{"hidden_size": 256, "n_experts": 128, "balance_loss": 0.000444, "balance_bias": true, "tie_word_embeddings": false, "max_grad_norm": 1.0}
Below are experts of layer 10 (counted from 0) of a mixture-of-experts language model. Rows are named router (the router's row for the expert), up (a neuron's input weights, with its number) and show model dimensions 0-255. Each number is 500 + 25 x the weight over its row's rms, rounded and kept within 0 to 999. Numbers have three digits each.
After each expert's rows: a language model's description of what the expert responds to; "gets" lists some tokens that make up at least twice as much of what it gets as of all text. This comes from a sample of Wikipedia text that the model never trained on. Tokens count by the router's weight.

# expert 35
router:481494474559492477485449497542461508505499470503499503519504511476492468498510517478468483491510500507501463507529511480484492485512504500476479492509509522510561524533516539469502459507484532443525489512465498448538514539516457475511528484483527434469485525463477508481481513557491490456483450549489498527540491485519460527498509455477512480472513495492492527488507483529475504516469495542527516483508460528549547513507494488517456531517473523492492480527515481500527526509486493488505482515461477526510467505486435514456563490506481488532525501490466545528486486504524507464501477504483497464497519478525494451537476472467495460487510500493519515554523489484465511497485539490507520501521527543505490542512474493489499525499510529480458510479492528538529520527519500
up1:463511486513495521504496552521533524474526481456505535494517496485449458491552519547504522510512499466450474515485527507505488508489458504542535443469500512544533499519528503498519515547488483494496525479474496476503503506511442507540458490496528511473513523497490480492526543454493486470494491487550498481528480474566505465466549503483480475516515497462520490455464521512541529519476505514509498529506494550509506503517484508449469504495494519498504519481528500498494488504466515475515488502481523471534531516528526474480485536510499510502511473505481508511464467497525499553508457536495551503475552487508485482506538510505488468474459519492454446548501482527497527486452494509519506441475481544496502496517500499508511502511516504496496435533500493512475526510509530
It responds to: Table cell separators. Pipe characters opening table cells in sports and results tables, plus commas, colons and prepositions like in, on after dates.
gets: " |", "|", ",", " in", " (", ":"

# expert 45
router:507529547492453540486458517439474473513535506528497480499448483480475491443491504480529504494565519520466444526478521491517536552528452531443513494478491514503499477528495483500489506533490501505482494536472483515499489479490495486520509497455472505483468507474478477469483472470493523510526498528515560516511489513471508533483508526486528537510503466485518527485502502447483458495493485481493504548486534494543551540516495521484507504510491495461515475525507478487491517532527517503517512532512529500526548530528475519510494491520513509490466475522476491526520465522487483527479509525507499503516530475521519536494483472537471469490532490479512503520497527554506511520471482474479474475470542482509463504491476483541500509510538479509493535496464477464503530449499431
up1:531554411499497491456470465503500510502496480507456514460492497475494536510490484541484523497467496526505480480547534541511482519519457529479517497487487497491504525492494502512487487484503509524531501517500532459521465502537520527494508516509528466488489478498502559494477474470475491432487449536530529537448517520487531527504504496478517479510445502502509452507446478490508443496483492538475471513487505469502504445513481509479511538537542506509483494502503516489511496493464499468512503521521434477528440446494535495455470525486491522536523520517511484531508464505499529468484518475488512517480494524505496510520474486489511527482489517491502491480543516495519467490511540481482492501536517490495446520515500496510537496507527506492528567499510470510510523507534522
It responds to: Final digits of years. Last digit of four-digit years in date ranges and citations, such as 1937, 1895–1905, 1770s, plus century and University.
gets: "5", "4", "6", "7", "3", "8"

# expert 58
router:522484457479515530541473529505537539462497474487478511517520505499503465492504470489529488485468497536516473477496484511449529489438511456526501489470516479498575515527480511500519496535475474473486507510500512520480522498511497510519529504490518511489535473451514478478505514488489503501518478473498477478521488537559495473567527456485507466488487539507488529504498524505527489487499477485491507486477475461455525498510514505510468490434522493542503537500490469541507502522486476519537528494516507493481512486480524513527524452483517539489509492485510505522515504558468508500514480499494528525483494537468522504511505533475481494451487525510482560470459510509481497488523522483512505448483513515530481521446562509511523470506482457496491463497478559539541501473485553
up1:470484494535515498526465457517496527490506502427488522529463477455523489500535503512524483489463489499481510506530527526503508547522493502501505489530506507509484529529529514542498492517491562537462524514520528517559542507499558490518500507522462493471411505495514512487470475495483475509484502485506508482455484505506491533500515482497523490438455463504486486476512480530493473498488459503487477515513453460508460488469532492471489508472513498499494460496487496543497508478531497508446515482480525547498499516472468474508492542523538521544509521516553479554491488474510523515490498474474519491532463509492507495481509537509523526477480472528480501515502499495462486489466500537545541483507520508546431483485497464525469493498517503476507483514491494507514529485453505
It responds to: List bullet hyphens. Hyphens starting bulleted infobox lines such as Writer, Composer, Release date, and pipes in election tables, plus website and Registered labels.
gets: "-", "|", " |", "–", " •", "="

# expert 63
router:531534533459532475528503475526501447524470490482490531530499514497549488526532502497541468470514551543486471518512560506531509534488472495487482510484521496499450525498471526506478542507544512518436504532501473463446548478500464465501465499486497490526455474496538528507518476538498488498459462565482490501492519515479537515527520524507475526547509509499503468521454489440497509514497464484491510487499513448480508502492488465456548479499511494488474485531516504474453509470495496493473491501475543500466511470492519504536492481497466454532495506530506494509546502470513471530533479506481488488497506517518501514526523487503503509477485502518530500487466471445505531478490536529503543486472525501505531465503500482499481509500521506516492536468527502496484482485483459
up0:453485440476488472502489518483478414532497489481523488513540487502502547516500507505473478547464490486489508534508503540540510525526548477463502534506509503443462488470534480491488520497491479519508501528506477472470489486482508527528444534510514471486536507524488480493496523523562523499515504490513485520489538468509498484524534487494502534476526488461482452468526490483452476490574461514505474504497467475520481475491463535528445487494527528469510518456505492543492528527451494492512511463507526478477463492524477522506477522488501474529493449495550482530478522487502477510479500514493491504504496466531494541517492499493472500497460491464535503495511518502513515511501482520519538565491508494489534497529521541494515467533542497485505533513524503489518498509489484
It responds to: Narrative verbs and word starts. Past-tense action verbs after was, were or to, such as moved, went, broke, plus word beginnings like disc-, rec-, en-.
gets: "'", "ed", "c", " rec", "’", " up"

# expert 22
router:484443507460521522542460491487472491482470471509520487491515507494544473519570527520533509501473493500490447488453470527489479472495523514489524517496481469459472535538493535528528465547500499549509474469526460477468459476530490503503518486455523539508458491518519478508552559530494476492522447436508509503500491488501503499518489446487522474498514506515502499517515545497484498506488536502509500473518469488499540512462481546491504506483504553537543485525520548506492487516489489499499490512483511542518512493469512503466532514508485540487482496451500503481501524454500500511472537493510474494468481521473510536479493541493538492500512468523472522483510502515491474531501492464540509502530556528513455482512472479538492501496471515475464527496506505521474480483475505
up1:474460456499519500494492526539536518499500501511487502550510500509492515543490480497526493479499553480465477475448527511458467534535470518491480517537511465502444499485520491472497514487434459519461527570498487503485487549518523486469495477532479486505524538514513492516525505482480514541510509515548493492495502495516486500511496467503502547497505472522531535527462513513523565536514503523538476517483546524482500516547508502467467524505486503477491471522508465464504467497484461489497530491491452509476505511513494540466505518474511497454524479519523465545507541492465498495476513519491517476511517507468462479523497466515484504507490474491484470537483452484480491516516485479547499500510534513432508495471498471551483514560541518523500495495474500499529493497507525
It responds to: Table cell separators. Pipe separators between cells in sports and results tables, plus month names in dates, such as July, December, and semicolons.
gets: " |", ";", "|", " November", " July", " December"

# expert 51
router:526483500480522508513509526506495505531480530426458478513481497492496470470487504477474520540516510521535530491525571495471483504550500506516518503490486467462524462495562510485501481470502496470513470530477507546482505514519496510536481513487537483536480561507516539518527541502477535490480474483545506482433462497504468497486539504497497491481505482519515518464523532489472498506514489511489509447462507502503492536518494487474464521512504478514510531493474520507537526500524514516481518480530500489509546491478429472485504502499489531438488466461489517520526524525478441535515505539489502523517490492536503503479545492457482494473512471506496478485528501515535463464505541486486500483522447519483444514475518514484472479470459503518518515453505521519477499522506492
up1:476515505526502516511522540501535495457519458495489482480535539502507501507485537474493501518525507478562545468523484503505495477522492488515467498485496493462505479499504546536524517467514512501504532495484443483460495468520486540490527511510502534472501519501465485508497485492501477513474498489489489454526471486506491461560494515467491490521513504459510471475484483508470525503507495456470516501509537544505513534484491454476505507482518480465529465488451552513502455519485485495467490489535499503493497495535513502517483529486516490504502452438538508545563484489481504466461506532521472547534530458511465491509498494514529494476498501497486554497511513547488472499494477496546517546495536505519503532555533486514545487535476455530489541514506498487510434478496477
It responds to: Articles in taxonomic citations. "the", "of" and commas in species descriptions and author citations, such as "by the American ornithologist", "Marshall, 1917".
gets: " the", " of", " in", " The", ",", "The"

# expert 52
router:453482503518501487517473441471498524498528530502482462510497504495503480533490495497469477445517485489456512517493479490528525477491529466548513480501450506529464522529491529507507507515487518492519520563556529523456482470498496533498469483479455486553509519435508559504507454497533503488547523519489464459496498519517533495503470507529491474493467514483511518523504516488485528506523533478505457501501505467481468468497469481502535516462534544473507513556500478506524503510498508488497437485498497488489509485494479504511456543475532523482493498531502509507476538500497503510489453526535482476510509525482511482528493486500484458512477544539474523483491528458499501540493520536472475526479545479502502542489482522480512454516502540489474517471505518530486490479508562
up0:539516536520443474544506454463507514513465558455499481453482533493516479509513507550484511513530469479502514487515543537512472529501497520513522471510540478525477513511505505508507497506489497522523513503522509495517475473514506474484480521503510503520531465525552495480461449526486511525466506515508491510514466500489506514562529506506537484526507503536507539459539493432526519516508510470429498502489502486511484505498492507495490494491514501472508530459435493477508495452477561461498489519501533491537534501489490499515485540466469476507503471475514539549489490488486494484495502508548506504504501491497471487450498491548466480517545486499460499483475500500512498506498536497496512469472511511499490506462520510442490463491514580494476455471519493499455497506519507
It responds to: Coordinate symbols, infobox fields. Degree, minute and second marks in geographic coordinates, plus infobox field labels like State, Clade, ISBN, and plus/minus signs.
gets: "″", ".", "°", " —", "′", "N"

# expert 37
router:494498498520523489495460482526528505482510506493482499513518473487509491487517534493554447449535462483479488505508518490498515508489519502502532437464505491525492523439550510478460519516437529476524521512499516482527515488510512448502451487477480488507503499487501486486516525528495490522552500472493487502477492537511458504544490513485511533491472492532500486524503504523479505504504460463520504502499580504528453503468494509486496512498466507457503500487519484475498507440560446503528481477512446483487520537528475488475495495522515453505483468523483525515503514489486569545495527507491502476498493500526523491502542499481523519472478521489479468483522509471488514527524548516503529458509537512537528495526528529487529512547460507540504516526471489529464512491537540
up0:493487499515496509507472474536504494529484474471498484484514498490530505501468482499470485508485552496511550515487511457528482477497500519494544503488540445515503515525434512470480517510492516467501522495527486454483508502516470503547504474504491497516481475523549504541484487550480525511525485485494478530519562492526469506491504489500487539484477508485456531475536502492501508514520543459587530461518525511508461511501529493505513508509481473494494505479549517487468479506558494489467470472463511490497507451501460475512485484511533446526506520536494512514506464529512523524477449488527448516525498490475493537464462478509461539491454479495475480521521514482549517510522526486466510516487476534506556508494500476475519493535518510542519488497537498490478458471507489
It responds to: Digits in scores, coordinates. Final digits of match goal minutes and coordinates, like Fet 25' or 32°35′44″, plus words like According, due, referred, known.
gets: ".", " is", "9", " comp", " well", "|"

# expert 29
router:479550486514467470492479498500509517515521515487500452502522514493482507508508476550468495513491515478506532501490471462572521502496481474499545523493469508495546534458535521531484531451497494550516498498482574483539509487486498531518504469533455533502485509494484515456547484488479526473516544479490476522520504496449527489490490508507506483509458546468523511533512524478540506505451439506478517495496497459518491525530486465479512503529492485480479486489533514496532488526506563488534472531476487466530474519472511506467470510516490515520512506506527459508477463513512487536500506512514510486477531500478498510491521513548493477497475519503507479487455495525468458533472491475532461499508484509517532509483498534511486534550492542477454525462504458515461510475502510
up0:503517492543467493486477465528475502466497513527532492532500489460476499494530518461499440508472540502541505511469548511511502545514449532509472506544507500529479494467563502510488511504541510499443535547464508478444560507482501509521513495488523513508515509523491472511521498498504496488516502533500498496501557493469523526512495538484496542511576438495525489516497480525503529524509479483522522478494454481554469516469475514475480482506539462467477482507444496508494475496478509522481486442510459465508488460515499547518496501485507471465465532527507488501498508527479500520484487458492509489493510528492503509521501503527487508516514515562497469508483518524487500518518534479464473509496493480518518513489504474503554558466453493495494495522500469480502510501469501
It responds to: Capital letter acronyms. Capital letters and pieces inside acronyms and abbreviations, often in parentheses after organization names, such as CRDG, INC, JR, Mr.
gets: ".", "D", "E", "I", "S", "C"

# expert 0
router:546495494463498521500480493488477502479508518534483510503453495536504509501476477468530554491481534493479452491485556471553503489491467503485523517512448495475474488457533513462519525436521480508525488487503516512503450470471506485498502524494478531524467469506514497508501527481548477489483552527494550552541498472507479501512534530476476517533494499441515505500468492464482480472518522499482475485537523511472532539473534517487511544476464508483533434466561528475498470525491499523484495483526494511493562512452498520472465518502490503478475498504512540511460476475519514516529490456510488515544483526524481472519482522500495490448485502487503489533504521481494518476508512498482505511452509465509488478525492491491512520533495514530525503460530489516524508535501480
up1:523489484507492501491529484487571516528527533499453526503521505478515483491493480468508505502491518501532498476475478463500472472493499497481540504510483529463509516542491462508550495485465486512522514474512459530507494509551469503503541502507529480472489516474516475512482548455473531464502547511494517500522516513481441491535517490512529501508479494489554511529496487483440475523502481474472481493503475470498525489473503478493543550516547512490495491503499477463479465482496535527520496553473556540472517488514476515501504574491503549494492509504506472513480466473498520518519485519477502534482513485529501495500493503509504512519511523530441523529526491489487496509484460483451530533476495530484489509515475521514470436562452491495516464505549479489518450495483483
It responds to: Numbers and ordinals. Digits inside numbers and years, ordinal endings like th in 17th century, and quantity words such as several, four, first.
gets: "0", "th", "9", "8", "7", "5"

# expert 55
router:453495470586486497476453520502528480529485487502495463519507485489506500492516507485493493499509459485503530556508511526486494441461468488510511481526531533493475460509450500536453511520509493503508483499465473485526534524480491512491482475560488487482513513473532521499496528482481521477500522517513512484491552504493501464506473535442485484443512541504512473503492492504480490508482529482504491507484534532510536497492510506490448433524498472487535546528513480513484501454488480558529498481521512516498502505498496520498501519570527495477466487477511482500522469478494517525510467495492523453468481562506514505532495458513458536506557495494486506474506470441483490472529477491493504503512474482462522515489512547503534514493554516540524502514502497492519530510490489
up1:513504505547482475505552515495513482531500507512494513540462477481520468491527496473493517513461504519525523492523452520521430543498534487493543472509505485505498484477484444496488497508520512481477475512534466473480489524466526537498531534501503523503525484450493498491505510516474515500492462535474482525517502521478502491479476500483476523547513491509488468529526532531514462503520492504504422491499468451517486496483535531512481486492495474474451447508490470515523460510510482515519544487470482479458455445482496444544519521561540451486492485508526550532489504519521524474485538487505490502496474517484495475497495510519485516561519474513519532538494475463459539479504513497498520495503493524480472535515493500509517492483546507495507521528470547476513532480495506
It responds to: Modals and infinitive to. Function words before verbs: to, would, can, could, not, may, plus the pronoun I in song titles like Can I Live.
gets: " to", " not", " would", " can", " is", " I"

# expert 23
router:528478476548515525474511516502507468517515541522517551501507477473510507494498524463499538532469468527507507494460498483483515494474517458475515497500486506518478512514432527530517487508515522507502508473517478481520487536545501514500543498513517502499463443468483510506448483503554498467519472459479480525480481478504521501513497445494475467509456464526460454464491527489529520449499501527485492510546514454494493488474477484510513497514510531472480490503498492509493478524542506512471498523499497516462529462496449525478533498494506493523488534491493498492465483497512443508486507457474524512518520491498514510517533512455529517544486537519488530519530511492451488490471517495517558448476525488473519517523459502489458483556500503488498521482558517560466495481478489
up1:489508491469509508492514501528526486493461477527496505507504515509491507506480504522485511510503488516519505526493526553510488502480491525491471459478499501471502526498468511469494473481519455496523462544497494515508506482476521480536443490471563496450500521498497493507527542492481494501492476486532473519530534506479463543521486483485501453473463462470528488501511491515532449475517503520489511482450512464556519448546546462474500480501466485510509512524501544504503558487515523513508532564487510472517518507523467523474522569508473503535513451512514490474503506466511524501515483477505478501503509556477518460528462473493472518474524509503500486540547520488477499447460510476443514476481505472507510542512535477504525528465481494516498500483470524489537517531551485
It responds to: Line breaks, month names. Line breaks ending table rows and list items, especially in sports tables, plus month names in dates like November, July.
gets: "\n", " November", " September", " December", " October", " May"

# expert 4
router:510499495504504436500481473492500495527517553519532546467489513494470518521537535454538490440527539480506532520525457461482507519490476463486530527475524534472482486510456507535532482548508492519527496490484463492471520515467529507550502505470473537472489512486546473525491453534499461473494483471492493490509498490524514534520466527514557459465487516566482466467546483477502536472522490485494463505524503523496493506510483479519487528483491522480482529530475513535467513508520546487484498504483511488522470487532543513506499487525526475481441482509501528482526507525466499493545487509515506546464528469494454498486504496471503520530560480481529491466490482498501542488512521489517501488493552482473517495526491496467490478514504461484491482497515530506501474504480509
up1:502470503481508490511492461527512489533520545480524539462505537470486528479490489529441505477492498510491550540479493533530545518520513533467550496484509524471481495512502518526506544507486511513471508510499483480484511479520497524471490510513519481484516472499534466587488492512497504484530501480523486505484482493488509497538460473482511491532486491517524507454507502491462478518558520506472514532497480462454465506509471515512515531467471497456499528553477499521505516487483455495521514515549486490507482505548512464492485509500499465510455529481534467528458496523467488512536501513499501506512476457479523499487498500491466538496495485489545537488475508511524533531522463500504538523447528491513553522428500450543502519517488459504484490557509499498499460497479493
It responds to: Election table headers. Column headers and numbers in election and sports result tables, such as Votes, Candidate, Turnout, ±%, and years like 2022.
gets: "4", "3", "%", "5", "6", " did"

# expert 28
router:491514520449458510505461529535553479468502523508495459515487547494534523500479482532544484494501523538514502488509492519509485512488487481505528502541519469497494523481540478464448466484509514519506526544453498518490533488531470489496527523529481532516542496530518492482499553486513461534517482523519482544507508479500498496482471514461469487495508479457513503486475510528478525508518459461496478493542515521504491550480503522467498519504481494541471541462561534477486488483500523506484508482508487498477502488475524500498536489477484461530539494443513498504495497465471470501481464520533492547478527535486503471502496502540518491495498511491552473496495525568521522522477519535498463477509498490488514477474465505483471517496516541458492458508467551496508453526525451
up0:503526542511465500475523524511454517488449515553479511474524465523500518496520497518520505570475496484508481546544451501532459515517528472528520500515520480494478526482529454496486505532503505528518512465518541463489504542508472504470490476469486498495456534523497512499517529523478495527509494534508481499554506516504547460547476511497465496509484513457496511512487510511486471515493481481526515476515487544564502492468558481533513490515506457516488494504477477515537508490517543478474453512493537565482547478497522423491525493468501524476491517497488494484479487523466530492495493537513508473488460479460482482517506501503480443462461505487486464521473477501508538505511479501472489509487535511492501516508476482507546475531452490487512483509466476496476522488507490
It responds to: Career and role nouns. Words after a, the, his, was in biographies of actors and musicians, such as first, second, debut, role, professor, studio.
gets: " was", " a", " first", " the", " an", " second"

# expert 18
router:498503509473538511542518459507487471551512505488481543496525512532537525491472496512459505496509519499499510498468533531480511500511500527544501524483489482545553499477516512505474523469522505526487480506504503496469506509509531520518460488529505456552507508470472490453529493438509468497469492499525492508484436507462478506542496518519493498498482520481496490479457524493483507481508467532500512457528499523474544527510542487467507478546499463551463501489480508467546495467482492520446538499493486492465519486459538491505480479493546460463491497517500513467490501486539501487494480497461504463522499496497501479542470488509456485509483491534497488492489499459507468515454533508493476472507522515473520507518515512445466508487454563477520518522474537483517493432530475
up0:525532500525525516504550513502504475502499546476462514499506481489477463520460525495518514510475500511467500491513517484544488507515517518499453475487469468503543525491543494429481492503488459461525495486468487511492495509501511528474513514519503524543509479442511479517506452500487509476508501483484495488522507484555466478506548536517482525468471482458487498484470488504527475456443520500543504503506493484525491538482488475475515449480537502503520481489500510459496513513502502518490478526467498545555518505494551529506489464517469489508520527494519508513512508487489471492506472464461494444487520487523502486541475472518506528539517518497475509526563555536460513490507475550523514519476499514514470525507495486511503513475475541484469492549493512488505451577526492
It responds to: Determiners and possessives. The word the and possessives (his, her, their, its, 's after names) beginning a noun phrase, as in Solomon's uncle.
gets: " the", "s", " his", " The", "The", "'"

# expert 47
router:535526532531487472526483501552519480523511499480511464512499523497537494476518484502478540464526526505520529494499463538480510529465516538539505532484476474457515485512475463496495487524492479512534474493465513522498483492523511505541493514496487472503526522503482490516461483494535481460505457504542502503468492488455491542521477495514510465465479560471486511491555549503475545439507505529499514481507511542499507517500518491487457506512506479514509492479477533499501511474464527499488528522480504474471478507512491467493566524491520493467442518549505430506520483481505512474521506512520495480478528551490440477521506532496497480500520550548458474492445516483522462468484490509488536528519473486479510489482507473457518501521518480459516492482485513487473482467531520
up1:455512525487471488519495494492496521518445468487464505481514495537490516510525466516514471488523523532536493541480484509514559500463517536522555544443542476459493517518497511511485484554513505556444481491489467481477451517485531475500520479502494551473494509518498482514479515451495504476503520472528520492481535470464513519528479470484471490517491487465500493469496515530529522532484528463513439473556518483503474507527521516513474518494485484512514483515484491456470528519538540510490504529495492489467501498506494514514527521486512427481449474524493517466471547477481540518507500482497497502477555523494503485506502507464467518504504515477481533487527528516450458511530512475470526514523458512534513538486519496492495544514492508505504496497514475485518502511542511
It responds to: Legal-text function words. Function words like the, of, by in government and legal prose, especially agent by after passives, plus federal, constitutional, requires.
gets: " the", " of", " by", " and", " was", " with"

# expert 34
router:523484490520486546491497508517487534485504509465515478509485493457508477559497526533481501532500553506513521515520478497507519517502496465498535493502471506537545503534470509482517479535552511469496489470515469507512475468527471523478516496508499482523478450508453470491451527470550524474464505503502519503540463464532476472490451549471505474550505463532541463497515483495547507527479499473481510517509469467502530476477516496505491484510532515460492526502505511506515521455478496467506535497479527490520494538519525517478499494486537516499508475491516514496461521540530526526462506472476482497518492487513495494481464569483477496482526534461474507550525484473495478442478484532517445510546515506510464491473502491485494504451498499545468474469497515549514516491484499
up0:490511537481514501489515497469523505517527507541459531486479478502451511490527483465453472503487505458453537474488472523487506560482458529505496473481477513521470501559471498496528514476481494526499470458494518461510565499514532521534476496516527476549463526527524487521531495512486463492514506501512516490461507572507507483518467471508489531501487501458541499531481507514446533505465544506465482513497478481461490502488492474529510483515503516517498499509520485514518462544516544492491506510534491452498503506506501534507544481492529500531505470549512476486509495512495511461508496489477479517506485560470497534530509545488533472509479512511514507478498462525511499525519476493502519498495516497557514505455469528538522451548528483494489477509487478509475523532492436
It responds to: Leading number digits. First digit of multi-digit numbers such as years, scores and statistics in tables and dates, mostly 1 and 2, as in 2001 and 125.
gets: "2", "1", "3", " remainder"

# expert 44
router:500457488488517496506454505497511509513480529466498509523500485457529506539456463454482516502473490463503494482511462507521454496501561493534539443497460500529494519455522482450466510490483506490531542488533507519490488464503510491520483502528551490484482518501526491516513487482479491475488544479490505469551511498512492484464487483496490507523515515519478531501507433513481500483547508459524484505531503474505509518474505501521544521481484513470540459486447470500532496481507500546471451518476502485558482497473543519502512484505535539518457492516504522538502519516479500492485510521572513521470478528535541480493530498502496529511481553485523528476508508542440524477468479520477510503508498523538491498529510478450475478493513531503476488502492515526486541496489531
up1:523504552505499491513523516502481527463477499543519478505489543531509479500518481530476516519524462472517487456516484450506526513478509482530489502528505504496515485499529504488482469432493510494487522496480518524491512498508508533467501510501556488482484529447492538496497459522522515523490470520472486494514518571462510468458466469493468504477474524524488522510530512525503494467514494537506525530472526503468533493517490480462516475492497470517503524464542522498520493514513491513519506510468488445513493500467442493491490469495495482530546456500485483498492446505515544476551505507462441503522473494504467492521542495510500489480484523519542471529498474540480509533459501509525488518518538429501517517536489530514484503500502523426483457503530491510492498548530481
It responds to: Number separators and symbols. Dashes, points, commas and slashes between numbers in scores, records and tables, as in 2–1 and 8–11, plus $, £, +, −.
gets: "–", " ", ".", "-", ",", "/"

# expert 53
router:520525519482492502519508504518516511529492474465499492458524484469532499516467484472468489482507481484505464483498537539494534513444506503487467493506490478521528520509504539470531515528520479514504505497525533498529532489532470465525471514495481513486511471490476503530543490522502504544502482510519487462558525482523507517521506474546492462518497529540457510493463515547506467485504444497489494495498509504458482457546509510508518495481522501523520463470525511479472443445462490512544508490490534468477526470488529520532506485482457474549514516551510464516555472502492531511527511496480463494459478489524552515514532455472528536467486503458495508460516507495484449507484441502483455491479487493540481502495532467504479513478487495507517488536513519494549500511504476
up0:474537529519466484502471480506532553519531537555505523473496508506492530497458492502468512477520466478498490475473476510476495492495493447518492531475509503520501443484494525521526489494478541493547570475523505490478482507466471508504503443490508449496453441450484528527502478500458495465506464495469503517483554513531483476475469483527490533500489519519514492498501557513464547497491455479518503526507514541473480522521535480512524530482521488502467507497487527516501427489496483513474482511503507517513523504473495508479496482473518498506466494520518483511531542517503515523483436493524471502474501493540503498529459474478497488508499506492499525477485520494476501483468483505531493521540498514520525493554524448519518479490518506544494446501517520494528461504487442
It responds to: Hyphens and list dashes. List-item dashes after line breaks, hyphens in compounds, opening parentheses, and prefixes un, back, up, often near building descriptions.
gets: "-", " (", " \"", "–", " un", " back"

# expert 41
router:509516503469501542528486544494456491499500537476467523505452526475514518494501453472479524483478508503479523527533549477489445465496489489543506538500497488504532505520466477520549545507480548492486497471551500496495490463465527529465486500509484484520496465519466522477464488471477527478519495459503511528503476520498478527522482498497495559520492499541500513506504506452506473505484504493510453480518483531506499507518517498489481527457545514510479474550494493495457459539542513540513515533479523487536532514511521524465502514529492497490477473525526485487539487531442517488515480525519477533540524515515481473476469525488469516462506499546477509448509501514468512491548472457471464507501531486489535493524492514466479503530510483481494498570518529502473475482500512
up2:527474499509538490503518496526515476510474467508455480484499478526519515502550480458487497504574493472521563488516510466507482558436514489482494469487488502494513457554503480482495518550483502543528478520495488519516456480498503482490478475488486517488488554483492424514510484480498493476519490484525531460503523492505483541522472502527496495507503516505516504486515519491505501503513524495489470512500504519509509498522508461540534483474539502499493500493467505467474494466503510470463496517527531483546498527489504550504480481525511508497487506515473484485522504532524473503501498552525522491455536518498497554485498487483495523499437449528499535512510415493522505491530469517475537479526508486501489479509453485550469513525476517459508455548500523477523475515500452
It responds to: Digits in measurements. Single digits within numbers for areas, coordinates, elevations, populations and statistics, including km² exponents, plus UTC and MPC.
gets: "0", "3", "2", "5", "4", "6"

# expert 24
router:491479472481536509514503500526496528497470493491517464539543523498496497521479492472495509510473515471474544506495495450467469453475500460526468494498543542535473475541487475480528536475479506475499482492511516517468494465520522533518475474507514444487510493531537466475516507498469507510495516503502480448511558499484468517463464479540462467523502484522510510481496486533459466489474500506495515525505474486505494495460463503491539476503538498499518513516458495472506534506475488530494465494487525503505507502515509467557493514458535504514490510464517523502463476547529494457498482474493504472446530516491510540500506498529541515520514511490533532509518491468472500508488549504480481538515509504541508498571523455467511534447519539541511456508483506501465516549517483
up0:509457505471517490515506479506495467491518470504499524512538468491503514495524463498473504564492462517497520531491522532505487502482449506536479539446478510503520509518514521509517486472539533476509481476501513508561488472551482531486469476483557476527478463513472495502500483471507499497476428482512515475539490545507487489510489474506482470492533506465525527500488513532510446465474517458493518481486504486457498485483496519473468523510496543500513466447525528510503502515479462519502535484501487537519535433471489489505518518485531484503505454528480497493497505518462535490481531492459485477477481503483491521555515563494475471508517492529514504503536500506486495515495504522509496494508472514542520500521533498551475511522497512494482497535513534463532471541583511
It responds to: Table cell spaces. Blank space tokens before scores and figures in tables and result lists, after a pipe or semicolon, e.g. 2–1, 0+0.
gets: " ", "–", "+", " $", "   ", " €"

# expert 20
router:492499513494524480551505524519512479516479462500475504461516509548500499473474514496481473532508505511484486533495452483486518507482505540474457508450506523522477453504491527494482469505506513508496527488525489504523484441482509477508507465470555519563478483469495471473479461508486476462500466511502479518459544511495524505499522506533510491493526483547566509519495523514550528455553550460547476487523525542527549511511489494510529496479512532497502534515493532487479526499510476514525471474516491478482542475503497537492503536472527516500538493490546530519483416476523489491492534486493517479504468504473470515518544475480516477531479493485537493512460482511488474490473480467519541500461521451471481472511500475473512499505483520480502510470508522524510523501514481
up1:494511472529509512460502494484448508511519487511504499523521482520527483501490498470473533502520497499502482498482479469563486524497482472491530512487496484491487471538497462508514514493506509533528491518525560517496471508556475499496510477508500532457515489470468457522461530515513498468530570520468486499460540506533511486501474478522487443562488468508520541486468501462522486522510476546524530501469510473496480487484492458493521501519486543499533538516510485490487499495465509490529517533472503507515496489517469510538528480487478537457457474513474484468479473516500470513505487460523438491499523481513478476543517442468489497468476536561507457528498518530487479494518532515522472486534502497528540497497533492477505461469471487517513521539492546462475490507518474
It responds to: Line breaks and markup. Line breaks ending list items and table rows, table pipes, and == heading markers, especially in footballer career lists and infobox tables.
gets: "\n", " |", " =", "==", "===", " =="

# expert 21
router:486465492476537506477471512477500527530510466546511498459464518499492521442505519526506491512479490520500465539446476456516544503493519468503497473521470492519494475546473499539482498501489476517538488498534465531473482509484497519527496523515484498476473505515523465516455514495469500507534517472489526488494531539474488474506496530486529462479506500526523494542507472497459502513509527565496450450516510490516518475528478453518493459533530442483491490522515474492529494475539485518544486539496508522468533515495509527483523506483547507504507525530484532503516522544499514535482499532532475515535544500502539527482493466516447486530534501528502488430527504458481488469528481504472518513505508493473492516516477490454497468492477452473492507534467499476522536512491497
up1:493508504505498502519467474501515515516580482501477490507512498484487491527508502543474521493544513516469503506496512527505467496472527499481509500468514498516493535504513462495494466523515524542506543511476483477471510439500464442540532501487495500532459513515484525494527505473507550504472498494502498460516521494504490506448495519537489506505467496505488517483520503523548504514481507495498491549516513489508541492468517431448501488492545538472493518484545445541503504459496511471498502534488538515509494489466438516550472457446514534466519498449533516462488485488472510524513474509501483449500486532510531500519489513505479518476523546479511535504525476542487474521485484499490465466543496510525538479507506526487523492483498504529547496471495494489498507502461573
It responds to: Table cell values. Numbers, units and closing brackets inside table cells and lifespan parentheses, such as 0 in stat rows, lb, and "(1958–".
gets: "0", "3", "4", "6", "5", "7"